{"n_experts": 64, "activation": "quick_gelu", "router_score": "softmax", "lr_router": 0.00107, "norm_place": "pre", "norm_eps": 1e-05, "init": "normal", "batch_tokens": 131072}
Below are experts of layer 2 (counted from 0) of a mixture-of-experts language model. Rows are named router (the router's row for the expert), up (a neuron's input weights, with its number), down (a neuron's output weights, with its number) and show model dimensions 0-223. Each number is 200 + 30 x the weight over its row's rms, rounded and kept within 0 to 999.
After each expert's rows: "comes after" lists some tokens at least twice as common just before its tokens as in all text; "raises" lists some tokens whose logits its average output raises strongly, later layers aside. This comes from a sample of Wikipedia text that the model never trained on. Tokens count by the router's weight.

# expert 44
router,166,191,241,249,219,178,176,184,194,228,199,247,254,269,204,181,266,228,226,187,136,192,196,244,232,191,238,227,197,203,208,216,214,214,203,270,210,162,185,205,188,144,212,207,200,232,199,192,140,189,202,203,108,248,200,182,216,181,235,201,229,258,181,245,207,175,198,199,242,195,155,253,205,189,200,210,245,242,193,204,213,185,233,168,186,216,183,172,175,205,187,230,225,256,222,199,189,211,256,150,201,189,201,181,173,204,193,215,163,206,193,156,194,245,282,189,195,221,149,209,204,224,213,122,180,248,192,246,210,239,187,193,233,168,225,208,151,254,166,197,191,167,207,182,222,167,168,246,215,193,195,191,198,197,211,186,197,190,158,137,203,154,210,258,240,164,206,207,205,217,201,206,187,205,201,181,191,251,195,190,188,276,193,205,147,241,163,180,262,263,237,197,153,193,184,155,198,185,173,199,220,225,152,231,210,201,203,167,155,199,150,175,197,223,179,190,199,169,220,197,180,211,203,192
up0,186,189,218,167,183,225,218,219,218,202,161,236,172,205,161,206,210,288,224,150,203,250,162,226,234,183,173,236,174,166,202,223,193,270,219,228,202,213,278,201,181,149,201,197,187,200,151,174,229,221,156,181,209,185,206,212,216,206,159,180,201,155,231,211,170,233,207,243,148,161,193,211,228,193,186,210,182,179,193,231,197,289,183,149,210,215,179,236,205,166,243,263,181,144,197,206,211,244,192,212,191,217,220,123,189,210,239,191,146,200,238,220,219,195,210,199,194,217,191,240,235,221,208,151,184,185,171,239,229,176,194,180,187,217,206,168,188,215,160,188,202,178,215,199,257,201,233,213,149,218,264,148,221,236,246,130,186,200,156,240,206,150,208,232,276,190,195,194,232,227,227,235,237,191,173,206,244,220,210,214,167,229,166,201,255,220,215,234,231,175,216,204,179,235,196,221,171,150,188,209,218,206,185,226,218,258,243,188,174,226,171,155,194,197,220,204,170,200,226,190,206,251,232,193
down0,273,185,160,210,239,215,202,164,170,192,189,204,211,240,170,205,200,151,183,234,157,219,189,151,155,237,234,172,230,271,198,183,193,201,184,152,176,261,174,194,184,255,156,194,225,193,221,227,172,184,249,246,201,245,167,178,163,264,200,209,190,255,187,203,212,198,214,178,226,194,204,158,187,195,225,181,163,191,226,139,221,198,214,226,218,187,185,170,200,195,157,155,214,257,176,178,237,149,178,215,191,186,182,250,146,156,169,181,220,136,168,208,147,243,201,210,161,226,221,213,203,181,252,209,218,167,218,175,201,210,224,170,208,185,162,209,217,213,185,190,191,221,190,159,186,192,141,189,293,191,155,203,195,206,215,206,154,217,147,161,214,207,203,186,182,221,217,211,174,212,145,235,171,186,237,198,147,197,222,254,212,216,235,161,181,214,232,225,196,212,212,190,174,171,206,174,216,197,235,213,248,194,188,165,182,200,216,235,179,184,177,234,207,202,132,199,232,248,191,208,246,114,166,215
comes after: " |", "|", ";", ",", ":", " in"
raises: "5", "source", "teen", "Associate", "Universal", "Information"

# expert 63
router,206,220,214,280,213,251,184,199,180,234,159,206,232,190,218,166,185,211,230,182,186,220,205,223,292,179,242,198,254,250,220,194,192,277,213,216,182,186,165,202,178,221,220,180,191,184,154,202,181,203,262,211,190,223,244,198,156,158,196,161,181,186,182,211,181,186,252,208,252,225,202,236,178,164,162,218,170,227,194,249,198,189,209,172,266,205,221,139,152,248,197,215,200,196,232,187,188,231,180,193,214,196,222,188,226,139,213,119,161,201,196,197,202,191,228,218,186,217,187,211,213,224,175,184,226,220,134,221,212,246,164,213,215,168,214,168,220,168,227,197,185,178,234,203,218,193,227,243,166,230,217,206,214,189,204,201,138,191,169,199,223,201,237,273,239,193,175,202,218,233,199,191,173,233,178,191,179,245,128,190,184,222,180,268,129,191,174,201,205,259,200,208,162,185,206,173,206,220,195,204,218,276,202,186,216,149,155,214,187,204,112,176,205,214,198,213,213,194,230,227,192,237,199,247
up0,254,238,214,255,224,223,157,201,211,227,210,182,183,180,204,203,237,230,168,172,219,170,202,235,241,180,236,172,283,224,205,195,231,242,181,202,196,171,193,211,171,186,140,255,181,177,201,220,234,182,178,179,157,247,202,177,249,195,184,207,232,241,223,212,229,275,215,154,127,241,238,160,198,197,179,192,203,239,238,272,202,223,249,178,233,197,159,202,236,182,200,222,175,187,238,169,209,259,215,234,201,208,225,188,223,209,191,172,171,253,177,178,190,196,218,224,161,222,198,206,255,213,134,168,197,176,213,159,204,224,163,177,226,235,227,218,207,241,202,247,213,151,254,171,204,163,179,233,183,171,203,214,212,209,233,240,182,235,207,151,181,218,191,247,177,219,210,187,227,240,238,235,210,210,183,166,168,252,194,171,208,210,276,186,198,169,256,139,193,208,200,240,209,142,208,187,183,191,157,160,244,203,217,205,215,191,162,165,200,184,174,196,220,206,223,153,177,224,200,190,188,218,189,148
down0,233,197,190,155,184,157,205,213,224,176,167,191,241,179,212,149,247,172,171,197,210,123,188,172,188,228,145,203,133,172,191,207,190,225,231,209,148,183,190,194,225,232,229,218,221,196,185,194,254,245,202,149,192,165,169,233,143,166,166,219,187,187,239,224,188,179,208,226,169,237,203,218,197,144,197,228,245,165,180,121,198,201,225,217,201,241,214,224,253,212,214,228,222,238,213,178,203,223,141,210,194,153,246,184,211,170,196,206,198,168,146,200,185,222,185,274,210,187,179,189,232,251,189,174,233,190,212,182,213,169,228,183,206,179,209,201,215,205,155,225,157,203,118,171,267,213,249,229,226,158,190,251,163,163,212,178,219,181,191,216,211,147,191,168,207,180,166,243,225,178,194,191,192,250,216,140,193,203,153,203,213,191,200,185,264,237,182,169,159,209,223,194,154,182,205,177,165,196,204,219,187,157,196,177,179,203,175,168,198,267,180,229,184,253,228,248,232,217,165,236,185,187,170,222
comes after: " the", " a", " and", " as", " to", " of"
raises: "lies", "lock", "oc"

# expert 20
router,176,198,196,207,248,197,162,191,209,258,191,232,200,180,229,181,240,197,170,179,122,216,180,188,252,212,219,170,193,180,225,204,203,217,227,215,208,206,167,201,183,140,257,216,180,232,211,228,169,199,234,198,155,252,239,189,177,151,223,157,209,215,162,203,233,218,165,151,253,192,165,203,176,195,220,236,186,249,221,192,190,195,206,210,199,231,227,187,162,228,162,173,181,222,207,262,198,232,182,176,234,124,203,211,197,180,204,118,207,231,188,189,172,191,213,182,214,276,164,213,205,304,198,178,230,200,223,202,149,223,160,164,199,164,155,181,190,224,187,187,198,185,232,199,210,176,172,212,216,216,141,225,184,193,227,218,187,200,236,183,187,183,225,211,176,164,191,206,167,238,199,199,186,233,191,221,216,274,174,203,122,218,189,251,147,192,208,204,182,267,178,234,213,162,193,153,217,195,210,201,195,291,231,217,191,162,211,204,219,217,132,198,216,202,181,195,214,207,188,251,169,166,174,248
up0,155,231,201,238,246,183,223,175,170,227,229,186,231,234,208,194,216,192,174,170,161,196,200,244,180,188,217,156,198,259,179,175,174,209,182,251,197,205,237,230,207,245,226,149,174,216,192,167,135,151,194,233,156,188,214,227,170,194,172,175,228,210,221,138,220,277,159,211,252,205,226,181,208,194,169,193,208,221,177,184,195,187,215,239,165,153,217,178,174,207,145,208,216,211,223,183,194,182,146,224,207,182,205,189,175,167,206,167,221,219,260,172,187,246,188,233,195,247,186,170,254,200,204,197,272,215,171,198,150,166,212,217,202,204,150,183,210,187,183,210,132,173,230,184,208,208,208,235,163,249,220,220,236,152,198,170,226,135,186,182,201,137,196,176,229,202,155,207,193,209,151,192,238,182,188,218,199,210,188,178,192,190,239,234,134,205,182,191,164,149,209,246,190,165,193,221,228,241,184,168,195,189,154,162,163,180,185,178,213,166,197,191,238,195,178,157,169,134,161,175,198,240,144,130
down0,165,203,231,165,160,183,249,172,216,190,165,172,209,195,209,218,203,259,183,224,198,174,228,167,188,202,242,175,189,230,192,214,188,178,149,269,173,174,177,226,158,183,200,220,176,228,187,252,196,155,173,160,183,180,200,165,210,139,147,159,214,184,216,201,213,233,241,223,198,183,181,125,189,191,169,152,177,200,209,196,218,192,214,184,200,277,239,245,207,205,215,191,178,212,225,151,162,171,156,204,181,213,213,171,211,194,139,255,158,191,196,195,157,200,230,246,168,203,194,178,219,182,122,194,264,197,224,235,159,220,210,151,214,233,224,198,186,182,219,183,183,218,195,174,213,220,142,214,199,177,157,262,154,205,197,189,159,201,235,171,200,218,187,265,165,205,144,217,187,234,255,193,175,173,207,154,198,196,216,206,257,255,161,161,185,229,209,152,220,221,165,211,167,189,175,204,186,224,199,210,252,179,145,175,195,154,179,198,228,262,154,211,233,203,210,187,248,210,177,148,185,190,213,172
comes after: " ", " the", " a", " \"", " or", "tic"
raises: "s", "z", "ad", "d"

# expert 54
router,176,197,187,210,208,210,207,214,208,199,111,218,233,195,207,189,217,231,187,191,152,179,214,220,187,216,251,217,240,216,226,209,187,179,251,217,174,167,154,207,194,136,217,188,193,197,195,223,186,165,230,217,210,221,222,184,225,219,222,200,215,213,192,237,210,193,209,273,259,209,217,234,192,134,216,204,188,216,232,197,258,185,233,245,214,196,195,154,121,201,218,208,213,224,214,202,181,231,205,160,193,127,264,164,233,206,199,205,196,200,222,177,239,170,183,190,209,243,170,202,178,185,206,183,207,241,220,223,185,224,152,194,191,200,225,149,192,242,220,202,287,179,229,172,182,157,268,201,202,183,177,263,153,211,182,223,236,190,221,194,163,196,229,170,217,150,152,221,234,225,215,110,220,209,179,166,212,261,203,211,163,204,218,216,193,210,253,238,237,226,251,250,140,176,219,184,241,209,201,218,220,185,180,252,205,184,202,161,212,201,206,219,279,201,142,185,241,194,196,244,175,172,205,192
up0,201,237,236,261,221,208,226,173,232,241,221,183,137,230,175,225,211,205,262,125,177,175,234,183,237,163,218,191,189,204,238,130,194,196,224,198,217,214,207,196,237,158,192,206,231,154,230,262,195,190,227,238,165,192,173,207,204,210,253,212,222,175,143,182,199,187,181,216,201,183,161,134,241,254,227,184,230,171,255,267,228,218,206,187,233,193,196,181,168,188,231,248,234,184,190,144,215,194,181,181,241,183,202,209,129,201,208,181,201,201,217,195,168,220,228,189,166,280,162,199,171,189,144,224,211,235,208,210,200,247,216,206,212,221,228,205,203,186,205,154,184,192,213,211,228,230,218,257,228,222,144,226,183,193,255,188,124,178,191,224,189,197,219,166,239,233,231,222,219,232,214,241,196,173,176,223,208,235,183,183,224,224,213,187,228,252,197,213,221,173,255,221,254,171,209,170,206,219,193,214,200,221,230,183,216,250,259,188,212,152,190,224,192,191,194,154,207,237,173,181,271,203,214,169
down0,202,228,276,211,140,167,174,169,221,170,233,206,284,218,199,251,184,215,207,210,213,167,187,166,229,165,185,186,216,134,249,230,167,173,245,188,214,208,188,204,167,174,243,239,251,257,160,190,178,188,238,229,174,262,153,206,161,177,223,184,165,152,223,208,208,187,169,171,157,169,185,186,196,193,206,209,182,231,188,195,256,185,197,211,204,205,173,205,209,269,140,153,189,180,194,213,190,172,238,226,202,196,208,173,197,197,205,206,260,212,152,167,153,215,163,198,181,228,186,229,200,170,227,189,209,223,216,196,179,245,193,228,163,179,188,169,225,191,206,219,163,228,156,177,162,180,211,207,156,166,205,174,203,196,211,225,226,219,239,164,290,199,199,198,207,153,214,205,217,204,230,185,186,266,200,198,179,225,258,206,229,173,183,191,167,219,204,261,221,213,169,176,175,233,220,134,225,181,183,186,228,232,129,169,194,180,184,240,249,213,243,259,163,188,178,223,184,186,194,174,182,243,181,248
comes after: " S", " P", " K", " B", " G", " T"
raises: "s", " and", " in", "."

# expert 60
router,166,192,201,267,227,213,184,167,210,228,232,216,196,225,233,191,194,208,170,182,159,212,202,177,166,184,205,262,192,165,233,219,203,193,211,218,159,211,154,208,162,204,225,173,212,206,185,194,170,176,207,163,121,170,198,160,179,188,231,203,229,202,226,211,206,204,197,216,269,203,218,241,231,164,195,211,172,211,235,245,223,169,169,181,207,249,245,191,196,204,138,171,216,205,220,226,219,258,154,160,218,135,172,185,192,218,255,183,150,223,277,209,210,211,173,222,208,223,172,220,171,199,188,193,242,228,142,240,140,281,181,175,217,167,212,174,131,224,213,198,202,205,212,178,238,200,239,183,180,215,122,202,197,218,196,219,194,194,219,147,170,187,169,218,205,176,197,191,222,207,210,208,234,253,222,227,206,227,185,185,179,156,162,208,129,215,159,189,231,286,167,220,155,176,197,158,210,185,171,192,192,198,232,197,250,167,216,164,173,225,152,145,229,232,181,222,253,171,202,217,195,211,177,220
up0,191,192,249,197,270,218,208,190,220,246,236,191,206,245,197,211,175,137,192,180,215,227,215,140,200,197,244,229,141,205,216,206,186,166,206,142,228,186,208,186,171,199,180,180,151,238,184,178,183,179,214,193,182,222,145,221,211,216,223,177,263,213,197,174,256,225,188,198,216,181,167,233,222,211,228,149,157,141,186,161,205,223,156,201,178,175,185,214,176,255,197,182,169,162,240,196,204,173,147,173,216,207,220,171,214,172,241,284,174,199,220,209,183,171,190,169,213,243,166,150,178,174,176,243,207,205,233,148,175,175,253,182,215,166,189,212,206,203,176,185,204,235,186,210,148,183,248,248,255,238,251,173,197,233,241,215,171,146,211,226,143,195,234,262,237,222,156,141,237,285,169,176,215,222,206,245,200,186,209,216,211,196,187,212,196,222,182,186,177,209,236,212,174,200,177,193,192,213,205,142,247,152,255,222,190,182,212,192,220,172,173,200,213,231,231,173,171,175,181,193,196,200,181,162
down0,240,175,269,213,229,184,195,158,229,220,245,179,158,206,176,194,182,185,234,248,177,223,215,239,217,220,240,199,244,206,159,167,176,271,183,244,124,234,165,183,254,180,196,164,177,229,195,142,244,150,218,216,129,180,218,248,223,217,255,226,218,174,178,204,219,190,195,187,175,215,193,191,201,157,256,206,173,230,199,223,226,193,247,187,221,203,189,165,192,266,224,163,246,172,202,191,190,214,232,265,196,187,216,228,191,167,192,189,245,229,205,238,169,165,237,200,195,217,200,194,220,232,225,206,229,173,178,211,212,221,234,158,200,215,152,205,221,239,250,191,195,203,222,206,153,207,237,191,257,227,206,199,241,164,237,197,156,211,172,201,223,179,205,150,188,181,155,224,265,227,201,275,173,224,217,232,270,206,187,203,233,170,230,278,211,229,222,193,178,184,222,196,207,224,186,176,233,193,182,215,196,194,188,254,145,233,225,215,207,171,221,184,186,216,225,199,186,213,199,152,168,181,243,176
comes after: "-", ":", " of", " Ma", "a", "="
raises: "jo", "cker", "ish", "j", "jan", "vis"

# expert 24
router,168,230,209,174,213,177,184,177,190,237,161,239,165,218,198,226,182,208,194,255,216,246,235,216,212,212,209,174,254,206,158,238,216,184,221,211,180,209,179,223,209,244,299,194,169,246,170,177,218,226,230,200,180,196,241,191,150,132,206,151,197,197,182,186,217,120,167,216,184,134,208,209,207,162,183,202,162,196,174,226,190,199,190,186,272,231,206,188,202,203,162,204,257,232,173,263,206,244,277,202,226,186,227,202,241,186,246,125,179,208,230,161,199,237,203,184,199,265,213,225,171,248,197,198,208,190,178,188,198,207,162,197,229,206,159,182,152,192,183,166,219,203,200,178,221,181,209,188,173,177,203,237,209,173,221,211,122,215,205,205,224,175,214,228,188,185,208,212,223,211,210,185,175,214,241,221,153,240,166,182,169,224,181,298,128,209,157,196,177,178,211,212,177,244,123,196,230,219,216,236,186,212,205,235,167,146,199,235,159,200,196,193,212,186,179,209,193,191,237,202,175,226,194,179
up0,212,155,171,216,228,192,174,191,170,174,197,180,220,215,179,209,242,217,182,152,233,185,198,207,262,197,189,212,221,127,217,209,208,120,212,149,191,219,157,134,223,246,197,190,236,209,236,205,219,209,203,195,223,239,195,191,219,168,200,191,245,182,196,208,206,193,231,196,197,216,187,188,202,216,136,201,214,158,232,191,266,211,167,207,161,239,203,236,245,195,199,191,217,178,231,217,221,213,237,222,204,233,204,237,168,184,212,195,206,243,143,160,214,162,222,175,198,160,142,166,164,200,183,192,200,239,215,260,211,243,220,193,220,175,176,220,203,222,280,165,216,235,201,206,210,240,253,194,230,243,185,205,177,227,182,161,167,178,301,261,150,215,210,191,132,232,181,178,178,229,189,177,195,240,197,271,211,251,146,230,175,191,194,203,174,218,153,195,207,232,154,249,254,227,190,184,212,172,200,177,181,188,189,205,205,200,251,201,190,193,182,217,215,208,207,135,246,188,257,211,160,212,193,162
down0,193,183,181,160,187,142,233,227,159,220,161,228,152,218,199,189,173,269,220,205,249,236,213,162,171,159,173,284,266,285,189,206,177,203,225,186,212,157,177,205,194,224,240,205,227,198,133,214,197,198,208,243,233,197,204,218,189,255,254,170,173,189,201,197,209,154,130,207,183,176,167,202,235,230,215,227,197,183,217,246,195,176,266,183,229,229,154,178,206,208,215,201,162,253,175,192,226,238,231,174,172,155,193,216,225,208,203,256,169,226,193,212,230,223,188,218,180,209,205,201,202,159,161,210,207,241,195,154,173,219,169,273,208,196,182,161,193,213,165,199,180,169,202,222,190,145,191,203,234,176,205,169,190,156,238,232,173,219,177,209,175,224,213,148,240,190,148,225,192,204,184,202,207,175,221,218,228,180,205,179,162,197,237,166,158,174,216,190,218,172,213,221,241,229,200,202,169,145,215,178,198,196,241,217,196,276,186,164,234,152,175,172,173,229,213,221,270,201,219,232,210,203,163,243
comes after: " the", " a", " and", " of", " to", " an"
raises: "ly", " and", " "

# expert 45
router,202,249,221,206,238,223,161,172,196,231,156,235,213,234,235,132,242,221,225,193,176,223,231,242,238,163,226,230,225,182,216,250,199,215,219,201,217,171,173,169,200,196,225,169,197,195,150,203,145,181,219,189,204,227,163,183,178,140,218,174,211,221,134,211,254,157,234,218,164,161,186,236,237,164,181,278,196,248,210,240,250,184,213,174,173,214,221,142,195,200,200,186,245,200,241,220,160,269,216,178,193,178,214,178,223,166,230,169,143,205,217,208,251,256,256,189,187,208,193,220,188,237,194,167,172,222,123,244,145,208,187,175,233,163,211,179,216,249,157,178,199,165,258,190,199,167,210,193,233,216,196,198,202,205,206,228,147,171,152,189,234,183,219,220,230,176,180,183,235,216,190,188,180,247,230,228,235,241,175,209,158,221,172,223,154,196,199,241,262,216,218,242,188,187,199,207,199,225,178,241,198,233,164,225,194,193,169,184,187,221,166,171,240,219,208,163,205,172,229,224,169,215,202,227
up0,191,175,201,247,217,183,207,198,216,238,211,217,261,184,207,258,194,202,185,218,155,207,220,224,222,220,203,155,200,170,164,241,177,235,186,177,256,191,134,191,247,211,169,275,212,186,150,232,244,170,155,165,242,178,215,205,179,199,223,158,216,260,163,213,195,252,213,219,194,241,167,209,188,234,207,251,197,243,165,202,166,181,204,186,208,232,204,179,222,219,257,237,227,255,182,179,211,172,207,208,284,166,202,182,265,227,200,195,257,246,258,210,160,184,229,171,169,244,200,143,196,181,177,221,158,190,243,232,162,161,217,171,182,173,186,212,201,180,212,211,200,192,167,192,173,238,230,224,219,258,195,189,194,230,209,193,204,159,206,173,185,150,180,219,175,162,182,197,207,279,235,153,195,239,190,221,222,230,208,257,219,215,170,225,219,163,232,174,157,188,166,235,172,174,201,200,218,191,166,267,187,219,196,206,257,201,171,207,178,149,155,215,218,183,173,168,221,194,197,175,214,201,186,167
down0,163,221,189,208,192,146,167,199,244,235,215,206,225,162,192,247,159,197,206,204,217,149,151,190,151,210,202,176,176,235,157,230,225,197,179,200,170,211,148,190,175,178,195,163,188,235,230,243,208,250,227,217,189,214,185,212,220,181,229,204,248,245,226,229,135,191,186,196,193,214,228,226,235,226,184,199,176,187,169,213,173,164,194,186,227,263,162,160,231,223,132,203,200,177,260,217,205,206,257,192,218,165,181,173,231,202,149,213,239,232,186,229,194,223,205,153,191,152,171,236,275,211,167,255,228,227,177,171,178,203,190,171,194,162,127,179,197,200,140,200,201,166,228,211,223,270,231,176,204,245,171,229,179,222,173,207,264,216,243,179,196,182,182,264,221,205,152,197,218,139,198,254,186,194,185,258,234,215,204,220,220,148,175,199,252,179,245,207,190,240,227,259,162,220,194,187,181,210,213,194,200,148,190,184,206,224,227,215,182,221,172,259,180,208,221,202,183,171,221,211,205,240,208,207
comes after: ":", ",", " the", " (", " in", ";"
raises: "finite", "ity", "ified"

# expert 10
router,220,226,178,224,193,223,202,165,233,196,197,162,201,189,218,153,196,216,224,192,159,196,199,234,183,191,217,237,232,229,208,207,239,180,206,216,250,217,185,151,144,210,228,206,217,211,178,191,171,198,228,169,170,203,205,178,213,204,254,169,230,195,199,198,173,228,199,262,231,211,162,194,171,212,161,253,218,213,189,190,231,183,193,197,176,191,177,202,183,190,100,242,180,215,210,227,178,189,188,175,188,215,184,233,167,210,237,173,190,229,252,198,182,221,216,122,202,251,179,229,143,183,233,193,219,234,169,240,198,231,182,193,248,184,171,206,170,204,217,130,187,223,236,217,193,219,226,179,165,261,235,199,207,188,221,236,216,222,180,170,186,206,179,241,215,225,217,171,218,222,281,131,232,245,210,172,247,224,182,233,155,223,186,181,207,186,153,210,269,211,225,188,193,154,202,186,257,199,206,200,231,154,154,237,188,214,232,113,239,240,162,191,223,254,128,195,181,227,264,231,221,223,176,190
up0,215,215,175,209,181,167,138,215,218,178,149,219,209,202,222,202,188,219,185,208,221,210,192,205,231,155,184,137,262,181,156,202,238,234,204,212,219,195,175,221,207,196,175,160,198,165,201,191,230,209,202,184,141,183,174,156,213,205,253,181,179,246,185,205,159,171,220,166,233,188,236,246,198,247,179,231,233,231,210,171,209,210,272,211,191,220,169,248,172,219,194,209,221,172,155,173,208,164,214,155,243,213,228,149,230,193,216,158,248,194,197,216,152,237,142,184,264,191,184,213,188,211,178,207,204,210,228,249,228,189,185,238,174,198,231,196,150,154,193,168,207,194,236,174,219,239,200,188,224,173,281,219,185,236,214,189,248,200,190,211,219,208,164,213,170,245,151,154,212,217,176,148,202,186,204,153,208,203,217,168,283,201,239,214,232,215,167,195,194,169,237,201,192,191,158,202,268,154,243,237,174,228,180,196,156,168,165,204,207,152,238,165,239,153,175,200,208,223,213,230,197,185,281,161
down0,223,178,222,153,183,142,138,235,174,220,213,221,198,233,224,217,153,218,222,182,210,193,195,176,142,205,267,183,206,223,167,202,228,192,185,230,183,257,179,213,227,228,190,223,179,227,209,156,173,156,207,202,174,197,213,188,134,182,241,183,230,174,206,213,177,226,230,164,206,206,206,218,203,148,199,192,189,151,232,228,173,179,183,240,171,259,204,169,157,175,185,199,180,164,247,182,167,228,183,198,200,164,202,197,243,206,195,261,239,218,221,222,170,117,198,181,233,179,217,209,175,207,218,216,245,226,256,183,185,192,204,167,139,170,161,204,191,217,219,214,212,206,148,207,205,212,234,127,193,198,201,203,217,178,211,176,188,221,195,210,199,144,208,217,138,243,200,181,184,148,190,194,214,203,199,223,179,184,137,271,186,230,206,245,143,253,202,204,220,240,231,203,194,151,238,224,248,199,198,207,231,230,250,180,207,239,242,189,217,205,157,180,244,204,207,170,167,156,108,165,227,198,191,151
comes after: "s", " S", "S", " p", " B", "c"
raises: ",", ".", "s", " and", " ", "an"

# expert 43
router,179,191,191,225,170,172,193,201,186,196,240,213,150,219,228,207,235,195,215,201,194,185,204,215,201,184,187,265,204,188,204,235,248,243,237,202,204,165,229,213,177,200,192,179,164,198,149,220,162,198,189,136,260,185,218,154,215,182,158,183,182,235,193,188,227,155,178,234,157,199,120,269,256,172,232,196,261,194,187,243,270,166,250,118,205,175,195,204,172,206,193,165,172,174,241,191,195,221,182,203,158,207,187,160,188,175,219,178,170,257,212,152,166,253,252,153,226,171,216,210,171,213,178,208,201,200,226,202,188,211,176,190,208,122,214,152,122,242,163,184,161,197,184,170,214,176,174,241,207,247,188,220,231,250,218,216,180,217,188,199,231,133,194,212,233,188,207,176,204,187,221,191,207,178,204,237,268,275,195,268,182,236,190,202,193,182,186,203,206,177,194,210,195,187,208,170,222,242,129,217,209,209,156,194,166,239,223,186,205,195,202,202,184,197,195,212,189,174,209,176,174,184,148,189
up0,218,225,207,243,209,171,217,193,230,185,214,219,180,174,157,177,233,199,150,173,204,234,215,236,182,238,196,146,189,189,144,198,174,213,179,196,215,204,187,199,155,251,229,177,219,211,213,192,145,217,139,193,208,203,239,161,211,215,246,186,250,176,204,186,208,169,164,227,185,154,170,147,177,158,148,234,256,208,206,233,207,203,205,208,195,213,157,204,191,199,180,202,194,161,216,173,242,228,183,170,254,179,134,231,156,205,221,177,211,243,204,216,208,161,233,210,272,252,187,191,179,211,175,180,176,220,152,239,184,180,149,286,235,155,181,253,151,198,192,149,204,196,226,129,192,157,224,215,270,194,126,154,226,184,201,194,246,202,213,218,253,176,200,231,225,203,202,169,232,182,166,222,202,219,151,194,207,189,176,168,193,239,259,228,178,222,195,208,177,125,184,152,220,189,192,193,233,202,235,216,183,231,170,227,201,197,209,149,236,183,193,192,176,219,201,179,224,199,225,153,186,214,180,169
down0,252,134,166,186,202,192,256,210,216,179,274,158,219,183,243,200,146,174,216,164,258,190,163,148,144,177,208,159,170,201,217,160,155,219,164,202,209,224,194,213,200,184,185,273,244,187,183,152,223,232,186,248,232,176,222,213,222,168,185,189,168,234,156,265,152,202,214,234,194,214,153,175,228,190,245,177,241,172,138,244,267,266,205,210,192,182,249,207,186,200,184,197,212,134,215,126,219,216,186,181,168,175,215,186,209,155,217,183,178,197,208,199,185,190,188,189,214,191,246,197,212,204,224,176,171,211,199,163,204,187,192,249,216,193,173,188,188,213,205,242,215,200,227,174,150,180,208,192,243,228,217,165,242,173,204,145,210,210,193,217,173,206,192,165,236,200,165,210,155,261,198,215,239,213,202,211,273,171,209,214,228,195,203,217,203,182,192,209,198,195,243,151,205,216,265,208,196,178,251,209,152,173,171,164,201,205,212,247,212,196,144,188,201,214,177,227,199,226,230,256,209,171,182,163
comes after: "\n", "|", "|---|---|", "|---|", " Animali", "---|---|---|---|"
raises: " stating", " killing", "itude"

# expert 46
router,209,193,233,198,192,193,204,169,198,204,192,210,204,192,214,155,185,221,207,217,188,191,215,201,202,162,192,213,191,219,194,204,224,209,239,224,202,169,154,204,165,143,185,172,197,199,188,232,180,193,236,220,195,243,195,188,202,184,190,174,239,196,184,213,216,181,233,190,226,237,190,201,185,214,207,195,220,220,210,236,206,162,210,145,199,271,212,172,165,280,222,205,200,247,217,211,229,263,172,113,166,230,272,162,221,197,189,223,179,236,192,183,184,198,213,143,214,183,215,206,184,253,187,201,172,238,155,242,219,244,189,192,252,181,198,186,160,210,212,192,225,219,215,200,239,212,175,177,189,182,180,221,188,241,198,212,231,197,210,211,283,202,237,206,171,147,162,148,168,195,210,180,213,226,197,210,237,236,150,206,193,189,179,233,94,206,234,234,269,276,178,168,132,129,217,205,215,224,185,197,235,260,189,220,206,212,179,161,230,205,118,116,201,195,204,199,254,179,166,230,179,207,179,186
up0,191,178,181,204,152,208,190,166,171,211,185,211,164,213,214,230,211,231,230,142,153,210,218,188,195,260,235,189,255,196,187,237,206,234,205,223,162,139,179,161,224,221,203,204,237,192,168,156,155,179,224,225,180,204,249,203,165,216,177,260,169,205,173,200,197,147,253,231,237,240,191,127,198,184,182,177,156,205,209,175,232,193,210,198,224,217,201,252,224,195,152,124,146,226,185,207,197,214,175,193,200,181,163,189,199,217,172,137,204,203,230,140,182,239,156,254,158,188,166,191,203,216,199,202,217,179,175,141,200,227,168,134,220,240,170,222,224,176,168,141,223,184,170,216,223,185,181,248,161,273,186,209,176,186,239,237,125,186,182,183,149,178,182,238,202,198,180,240,167,143,225,184,153,198,194,200,192,195,229,177,201,188,211,152,208,200,211,175,238,197,213,184,196,246,210,187,170,159,217,194,203,245,187,182,176,167,178,192,173,218,208,186,224,211,179,202,132,263,163,224,168,197,173,204
down0,178,129,232,221,155,184,201,238,208,218,212,222,209,182,166,201,188,206,211,161,174,158,241,161,154,244,233,195,211,211,186,174,174,190,199,147,187,184,162,165,197,168,270,222,187,203,196,209,183,202,176,200,178,238,189,180,191,225,169,172,200,198,207,221,199,220,214,199,202,245,227,207,223,191,159,182,150,197,198,134,241,204,196,144,254,161,201,238,156,149,206,240,212,218,238,255,250,169,125,211,198,160,206,171,137,180,214,170,215,140,175,246,201,236,123,174,183,200,217,155,180,222,197,249,165,204,214,209,171,236,209,161,224,193,162,267,237,134,231,200,151,180,191,217,228,197,188,222,221,203,234,263,177,181,193,217,238,209,205,238,218,234,219,202,161,202,189,175,142,228,182,168,199,180,215,170,219,256,165,192,206,205,172,187,167,241,153,184,216,245,154,191,232,220,209,193,200,213,172,220,200,222,217,239,195,202,236,206,208,183,210,201,202,156,180,232,177,147,185,210,204,115,176,162
comes after: " |", " \"", "|", ",", ":", "-"
raises: "Scientific", "General", "=", "R", "Le", "Ro"